config.toml
n_experts = 256
experts_per_token = 4
balance_loss = 0.00109
balance_bias = true
norm_eps = 1e-05
beta1 = 0.9
beta2 = 0.99
decay_fraction = 0.456
batch_tokens = 65536
doc_mask = true
max_steps = 9856
dataset = "wikipedia_en"
Below are experts of layer 4 (counted from 0) of a mixture-of-experts language model. Rows are named router (the router's row for the expert), gate (a neuron's input weights, with its number), up (a neuron's input weights, with its number) and show model dimensions 0-159. Each number is 500 + 40 x the weight over its row's rms, rounded and kept within 0 to 999. Numbers have three digits each.
After each expert's rows: "gets" lists some tokens that make up at least twice as much of what it gets as of all text. This comes from a sample of Wikipedia text that the model never trained on. Tokens count by the router's weight.

# expert 178
router:430431457464446526593437507456447458466482576547528520548543413520526472540474466489501494517491506477511508519520464532473414450490474514508468501505549527458547470519473487483475467532602506507526500520504526462567517561485497499490489509447492461508557547434512556482503585535549411499469467530515491462523503514425531483560451433486526559470508455519545486558463488493536536481493430525521566529490567585507492505513492446489551456460455476522419533492519524564620513481483496
gate0:490467555427472510507520593520506484478508480481496492554427501462458541473501481518519492487495474485492504585422486529461522484508461390458595599533463426506474549473549553480490501516490516490558488524441491456524469492575506512571456496482560503485486500528490445567560500543535497485460517487462426490516527520489502434494521429576488507483494442516460508482448451440518463511550503521464390500585505491499594535499441498595526528526481505475513525550521478465488533524565464
up0:521552517473530452502517489503610557455552465540568444527513513542506512519497489492484493505457497485570579520458528538490479422576478388495488586517470492493479501489554499470534544471576472537458535441498532508511539491506546451488562495452507514563586516512490570547507501488517449482487476420570470452543392576487511547547497467540520442508576502500532493436523519456536501471530465466510436492545505491562545530479555502485450473446480559516540500470458536501550516526535492
gets: " album", " film", " song", " TV", " show", " series"

# expert 232
router:444482458485514480453507496533519451565476453444500500528392494529482540517547496554630514567523479457568494448425484482451523477510485472508497555502538498482488557513445515516420468510532576475467505500528469534517508433387478537503463429542469441496487506495546539559474552497491490586553481559527462546527454487527529476502536500541493523538529421510461528473475509488561519532500415435549485558478491488482530449525485532480526513519494480411557538525441541438465508465531526
gate0:489471439511508464510443566433489515488529529585539598555519495477523512449468516523482508453553496591467398501474510530515481535515533530414457499415477467465458481568486486516510420514474520510466395537494516471456543505510513595480512503533574504503524562502492470503504401500549545438471496525575501566482504541488489464567495503534414543500501463478467521551464456499525452554503465547528549505502460469470524501462453553425468491501540556518507454466526500543529524495445497
up0:512539475490452513478548491572559462552525507459549498553499490432501430497475532503520516576523457496531487466476506546521578532518546555568499533501497508452455503463519434463478464499551544457476501503497512523491516499471477536451473486530542482522449499514516605479518484426522523535538527492567503558490547479519401500460492459532527494529384504466510524438461462487524544587396509568501517501491475497550424493378491490452506559513440570455536485497464450473547538524470534
gets: " S", " B", " L", " M", " C", " D"

# expert 181
router:461559476495546477501474588517527546500488569499528579433471552424512476504543564524512474566485480502479541420484521441527484515486463513469524464493472508442473566512439514532477562522444427573483463561438494422443433516495531468514487487453439497484432458550498487502499550450479557458470481467417505466555449486535474454472539530531484481432493533525502506526583437552503515481471534549559465498448437471446469512491500554428455489549532447529547527462473534494454514529497486
gate0:517508512609442577493464486633525523533511530532506477527515580501531535564427545475520539510544495554410516506481495528412465489501574488531509525525536597523478473442476456504473483592499576504506521550502510524510571486468494556454437561503503542508476477563531529478492423415519469518472514462509558496519493504453470466498470500478509462488563513502545536502539489523440511502560506491439462559463525513441507488521510447528572541496521512444482526450547484469543556471463522
up0:511528515526530567476462480556503500507545531529483445494517496499498585547498517485521480498557457539402501521519525543438503576506553497510472505535559581512439496412521475506498501533487569535516537577495551455502555516412486508514448484489499542485509458581521518505509483449490479557471510478536502488562530495488520410502499488555572469506549485549572542516524483571427436506515462539480476566515521470496546527572512451412605530478525514424472473493533470555558526511435483
gets: "1", " =", "8", "2", ") =", "7"

# expert 25
router:473509508532560434432482497496521507477447465561429474530442543460477551552451531583617514478529532459459446539479478511499532529530518446489501533437481506535569538558507547480499539472429527559511544492473471490464501561525482442523453512522528517419460537534539544552471541517502478553561536484582527502554437543499485451464561513503443540469516461511482513444476521475422510541524451477517490534489474491436503517524554508511575466474540486438582466524560528589461534505497482
gate0:466472497458530450484517480481464493530492510525541524520498526457438463433476544479659463468543552488495529472513530509495556527511511447524473524511511518488530564526512579486491463501592481533496506526507478460471484436541423536519465462488516498525496533499396504537514510498447574576473574523475433526450486572542499472472529414495581505479431469504500489569518443478540572558459457520481466524586473526551476580473495495490506473505476524479451531493441479473432466531526551
up0:493457407500462516510404471580532485478435455470501547525503517559476499469502494522475544505553581544461457522503425447453526478474438508444496423514494585507459525445521537567484494556466561495472539486529434485521480496531537548543469435496531488461421501458435514481439486509477513478565461507536500555537501440425492572534471516441509589458491499527472519474588556524513464485529490509586507438504551514462485479569478550507553474448454471498495456498469500479496479482530464
gets: "ab", "m", "im", "am", "ob", "h"

# expert 107
router:537555520538573537470572486452507542485462539465532473481438518513423483493470500583489542508493460418513504548453520433486509505519508454518500485497521505547484547449516560461511473504518494480455459450474521479451478473512452466530446491503462518480482451427527531442478548449532527501515503504474527538602463495551424529502539525533493482504593493495547388476486417483525513494445511472558456517539469454402519576456581455479528499494537461441582435498487453481452496484483442
gate0:579560487596514486542523483509425486489509491523550531502514563480534483520439522476471481477514462471551501427544507520415475523526457494491452500477459470516485491468526496567458508543478388480547488515516510503507489463552443482477493481537459496525452476475508565533506428589561461519545561516464535445539434478507518516412498515544443466490455461572550473514575521519454515550524523487451544476537469514490463461523543579554534406547529465467509559480551415492465507564497518
up0:480539524550474502540498442444443501494464501439545540469447471450500517535463457510485515504464512477579491461583581483491523485494518499519540480483466509485524482425499461499463526559520401435495480516493500500463481462457447452588497535437467496510399499500532554522493484530577425462547402526470469549534452459543493518412482537511493470459528466514567470533533501467450495512517554493513537492536458470480499437509541512425487507515577466427568580516474452548467527550539466
gets: " b", " l", " r", " s", " t", " st"

# expert 96
router:512489452586502511471478480471523563537442511449561486475414540456434459509480527570483484493459478532421498455516476527444550512539538517575528466449521475451528461511512528503512483532487477443484482553544524545480492421457463494526468465485497518493432465467446483465426529455516463485505522451453539499481530443552486497544537443563547530454506455485436507495428435487510560543467515522535455456466454476450515455534502481573419529501497408536448527447556414446544507542505468
gate0:489499557450485524504482453499451484473549522541489553542474464432528513546566398500513465536550549456526455484511546511539527488536478548433513545466516549502522520487503467539502561536462502507495553527475552483537521533538461563447507489486377457465487429499491525603557497459472499504515508448490440504467450534481548559388544523431470493594445447456524499519502495527493430470528481494514507530491526438513554493530440515401497519439558514507529433481479514517490512503431520
up0:521546548432480506487463535519525440484544513486487487498447496552553522465455467446465518443488550489518423405603468464493481530467506444536477509484530563522463481545549499478485513507488446504481470468469557486485482519463501562475508543522413516482443534489508591522480453592462458543492483478498525482542546602482496467534521496489591493537525465588489531468472458511482543575472521459511537578430507445499480415535433480511504506525468496452520579568561509476500493552517462
gets: " c", " n", " s", " p", " t", " b"

# expert 177
router:471405447541449493487493493508456502448446569503505526532548477506473519454421438477440464441462464527516428434485456550493468464543496513541472480425510577469530508484459487477500476565454449434511499539575461486479578481509508481486463463495496502464588467443458538527534546473493424568464540558432453441523521482500497435511531518558452497536510459548547455510444499530554529526545463503452489456561508541488555481469538467488468518487504510563463534481504501590513537433454475
gate0:561511567425485496510502445408556407476440490499510541431518456499481531537558516506549482530469549547463474556464484431471605527534474494529478472483466513540530556538471538530489565501495505490527434494506544626510475481392556568478558511471543479524519526571528517488588473436521526476499493504515495490491503492545464473537507442509476435479505507472476485524544408463472439480485494519480529501516495498491509476512557464451383533504452516504506545483542516436461477494507535
up0:454543541560505500562494480461546418581504497520505464460538431471466455550483496512468459516494529513459534441407476451525511449502487475486483502527458460504501500551569503474501549480535518481521539549488456477593560561538510461514524496492470430501483496552540534418544419556517451494468492543493553485554483464503471547481487532522545513532528455516452502510400565524453443482442495456506466513530501502492464466523558560559537523579511453496459469495550575468513539501522625
gets: " school", " town", " company", " club", " station", " city"

# expert 49
router:484481564474537485530528422462455535499451539522541540504545441514446453531488451469500462498471496523501569524467495487523508536522454521540537491457472537529567467485483421494507418477520465493480574573556520536520554531398490466471515506545507553486553526444440569475491448505523501551438505485522526488466452462504545493532467586531462452451447449518498507590472521515562511500450579565478510487508574569476531491575556443511518469537472508548458521470427490544505552452453532
gate0:509481492496566460507506461459521561446489529442495508528526573575540466500436503487491513491492474492469522453474545530394506506481433419462500486606432474535512495469588527543507542492543472472528452479449482529425502587486553502503509473496468518442534547543435505529452544496512510513491430450506473553499442507493530618559494527533476527491482478495490533517491528474472603483487497476448487436445471479496606481514517493517514443437474533505513444464471477504547475447506414
up0:525556425495550505525465506451533560418478499522487500526516597464493488510492452500543559521513547487454472489456560524530512490483507472422537537530491454521507579441451564484529534509498478527524528511510484591463451504493450455518452521472488479502505546504529538406539468476526519462564504439496469452476466516408449520534462511554567545440471520459504537498433505434567554510413467515419415461455504542441477536503575551563491487479479502516517473491477471517453557462543502
gets: " design", " film", " book", "olog", " writ", " music"

# expert 103
router:499534520514476553415486531444546582508504506474525499468530493583444448517504507538513560612419455443492535508519475501513536425560455534544456453505548473471491514422493498515463508449515460482456514578498528521513501457518464447555434441443418552474422469457458541450417536517511501506482428474431583469525502568586463460474517509487455522468484530458488436457502473455548507491513520447569489510486539515480548517495508474489461528506521462535492505471529443512490463486541505
gate0:581464489500501497499517514492441520486444518536474488622588527441598490426490518515499495515512535552493543465472486441540483542486557510490512485504424483501465493502475495595587465516496546442551570500477477533580464550556459495514534542540509475516456514488549432453528467505459445517519490485545469548567472540506524489476498509487415538528538547418496537542561611540525472494517459481472548437496497496543501564492474497534465486517516531531488434518511517548521481455418495
up0:524538438530483499515500520526490464456422468540567478555469532513475523438456481531534474506519529529518555482483523444474468536478544467448443566497462496508485554512470518445451475484477561555488532486527527492508532541486582544460437536567427481486547585488484450557514551430504481469476553562468501507493544564516453491448503456517480476450502500471411574510525444448470496560529473469465530539518487587448535548503496508452464550573564532469572439465502503510423537496423527
gets: " f", " d", " w", " s", " m", " c"

# expert 117
router:507462454548505489405505570561515471494576480441490474494434517493470507507404572549527505525498441446557526478504485532537519502470493491519497477515513457494522482471443576502511568487594558440529502568483525503489424474425472462516450469451537469509469574472574470448488503476513502555485477539464469496542471494483504472449498519576520545462541560453455462478455556519489470514500456454528458490558427502492468481474481464544522525431434484415433508491497549530581551539526512
gate0:540498588521559436511534460450437596457462499476438579528552539444535501572493519538572495460502532541498432447559459529535488435462485453502509479535467520489499491459485433546573515457456479479478470497539531467460502493532504448432477465459529487442492498491509502527584439449470537419534508483562496467445448482429486527549561475476481544455530517510524474494545466513446481508458543482513471545507498511534480486462537517535516450475488534557550471384549459507546502476428499
up0:488461375554467581522544503545536488544495429457586437509569495545485480492530499560479462511513429548494499436470510490541487442565454486454553477436474532558503483565499510449487482478496507499532521500541482502543515403501569503576534464485475538515558470483419550482441454516470497527558547506462555518508485509487506541499476515400512501489502567508489532509492477492484540548603554510522535511545567552512519580559501484506469519550465450491481544476514528486481486455563478
gets: " M", " B", " C", " F", " P", " S"

# expert 113
router:487555463566542590463483476453459475543502476541466460488475494501448450479468467525542515510490506523452481460552428456531501445416524444473561476506567529439493553456472499455439492423591506519443480494473551520468513462490450456506479447554499502511450511547493572418454526515507438545525389544513469507507515488543431536474497553437496463525563522504495531489499502448446535543454480450536464490518444457460494453410476562480473494476545482505508465520498537457452537506428518
gate0:490508519486471493488452541530465444463491455465529506537475496427574443503556507473592481461554505454438529523533517522538457571500520505486539516550573542447467537487437465432460465457465502512490515449466429482475473481509538557477510501568478534509478595459556503535501557592521490551484487422540568545472543529445526453553476455551436492572454582538497611487527484535472486470483484487546552510469490531478520506475511478463474520472527450473557549538485513518514498515412524
up0:453434552521510510502501501468619469501513618551563512450484495508489530441465589466476479497523518517472490441488511549517541463495507492488556522539498558518521503487463549485442490522509495531454489577489520559472481532511557475503519526520445535530457571466454348486521412479564488542431481431507512472532479487446528543423519581480555495446524483476496488503524571487535497481521474526493485519537505461546568498516505530479493450431525560533501484582477494438494549516518511
gets: " l", "-S", "-s", " L", "-l", " Pr"

# expert 65
router:495535536478544467494509464491540541508470554481471604499486482456526480444502461521565494450493453514489508399545545540503538523498470547522519445462490573539578568535498525545451557444473460589498526427559468465470443507583538475473460484517484509457433516482493477527490515499517584536511446460453540549489526454489446480506517520451550512510459492430515472471510476555500526534426489543561515404532516522496451458429499517526432571509525495525546461451525460493576456540473506
gate0:537472467480592494496484441444473515431550481490567480580435474568410518528546599526542516444455468455448457479541450462522526491472512517498500539472549509508496429530507463507488534594458569475513523457565493572521459533541440496518490509491486503490484504469517450485564487476486528540474452534450510447506482495504477545485464424509450561509535503448509513528535561454549535439504441438519570525465498460493527548505534532518481503413487494508468470545531471570539470518598536
up0:511524512520460549487505538462477525526532548537510545599394455507476464549579551547530459481494495449535449436483600547538517519562506489471484519525532455459454481526519501525437504498524543501454499424574478516491499424493501565507513494540471605511470563539509517491540504551475532527547535520529508514465493538462489506460526505502415549563442505497450525510454491574493498562523419524537500502421463493452522558541444530409463543537565523499532488466461497513493549496551467
gets: "1", " (aged ", "ec", "–", "ep", "°N "

# expert 122
router:479448512438516529425475441442479522501493532498486478537535539494511618521491475535539561523498508462496442513561486475467518496570504516567522502468487456552564452511543480495514491485530518453523544423467496505488510466540582549485432480509566544439484457524495421507532524576535512428498481574554537513485559502497494557480495518484481592484460519489552544508466546598445520431518459574470546505501463468481553434488590447516474518506483565486510415521518497510494468446484471
gate0:550561486562516556510512433528526510528486448550485497537462535425501500548508490480531521489533482495532469526494430572444541572497441514479521600483475540504528490489524488501544572474506519499452567525512504561499544560413503527515486531410539480532494482468526466510464510463450468521599484421554460551505467589561498535547543484421439505463485492530433484522514448502477540502519494486498457498480567520491451510516464526451533439487526544455572485565568513499486526408472450
up0:496471490462441491484579472462560560518518474544562453469433508456548472501499482485531575506460492468496484555522495532465464428566485571465542521467467532508513455464459497509479578467513433476461453512440547401551549533459467411514529534548475535456468482457520507520466485524574498505446535511442537479488506563548526535469486510466569460458535486525537492529397492460401500509517558465475511438488538444503455472485581519510516553472459458516510450475464487509503520515431566
gets: "h", "j", "af", "sh", "aw", "ew"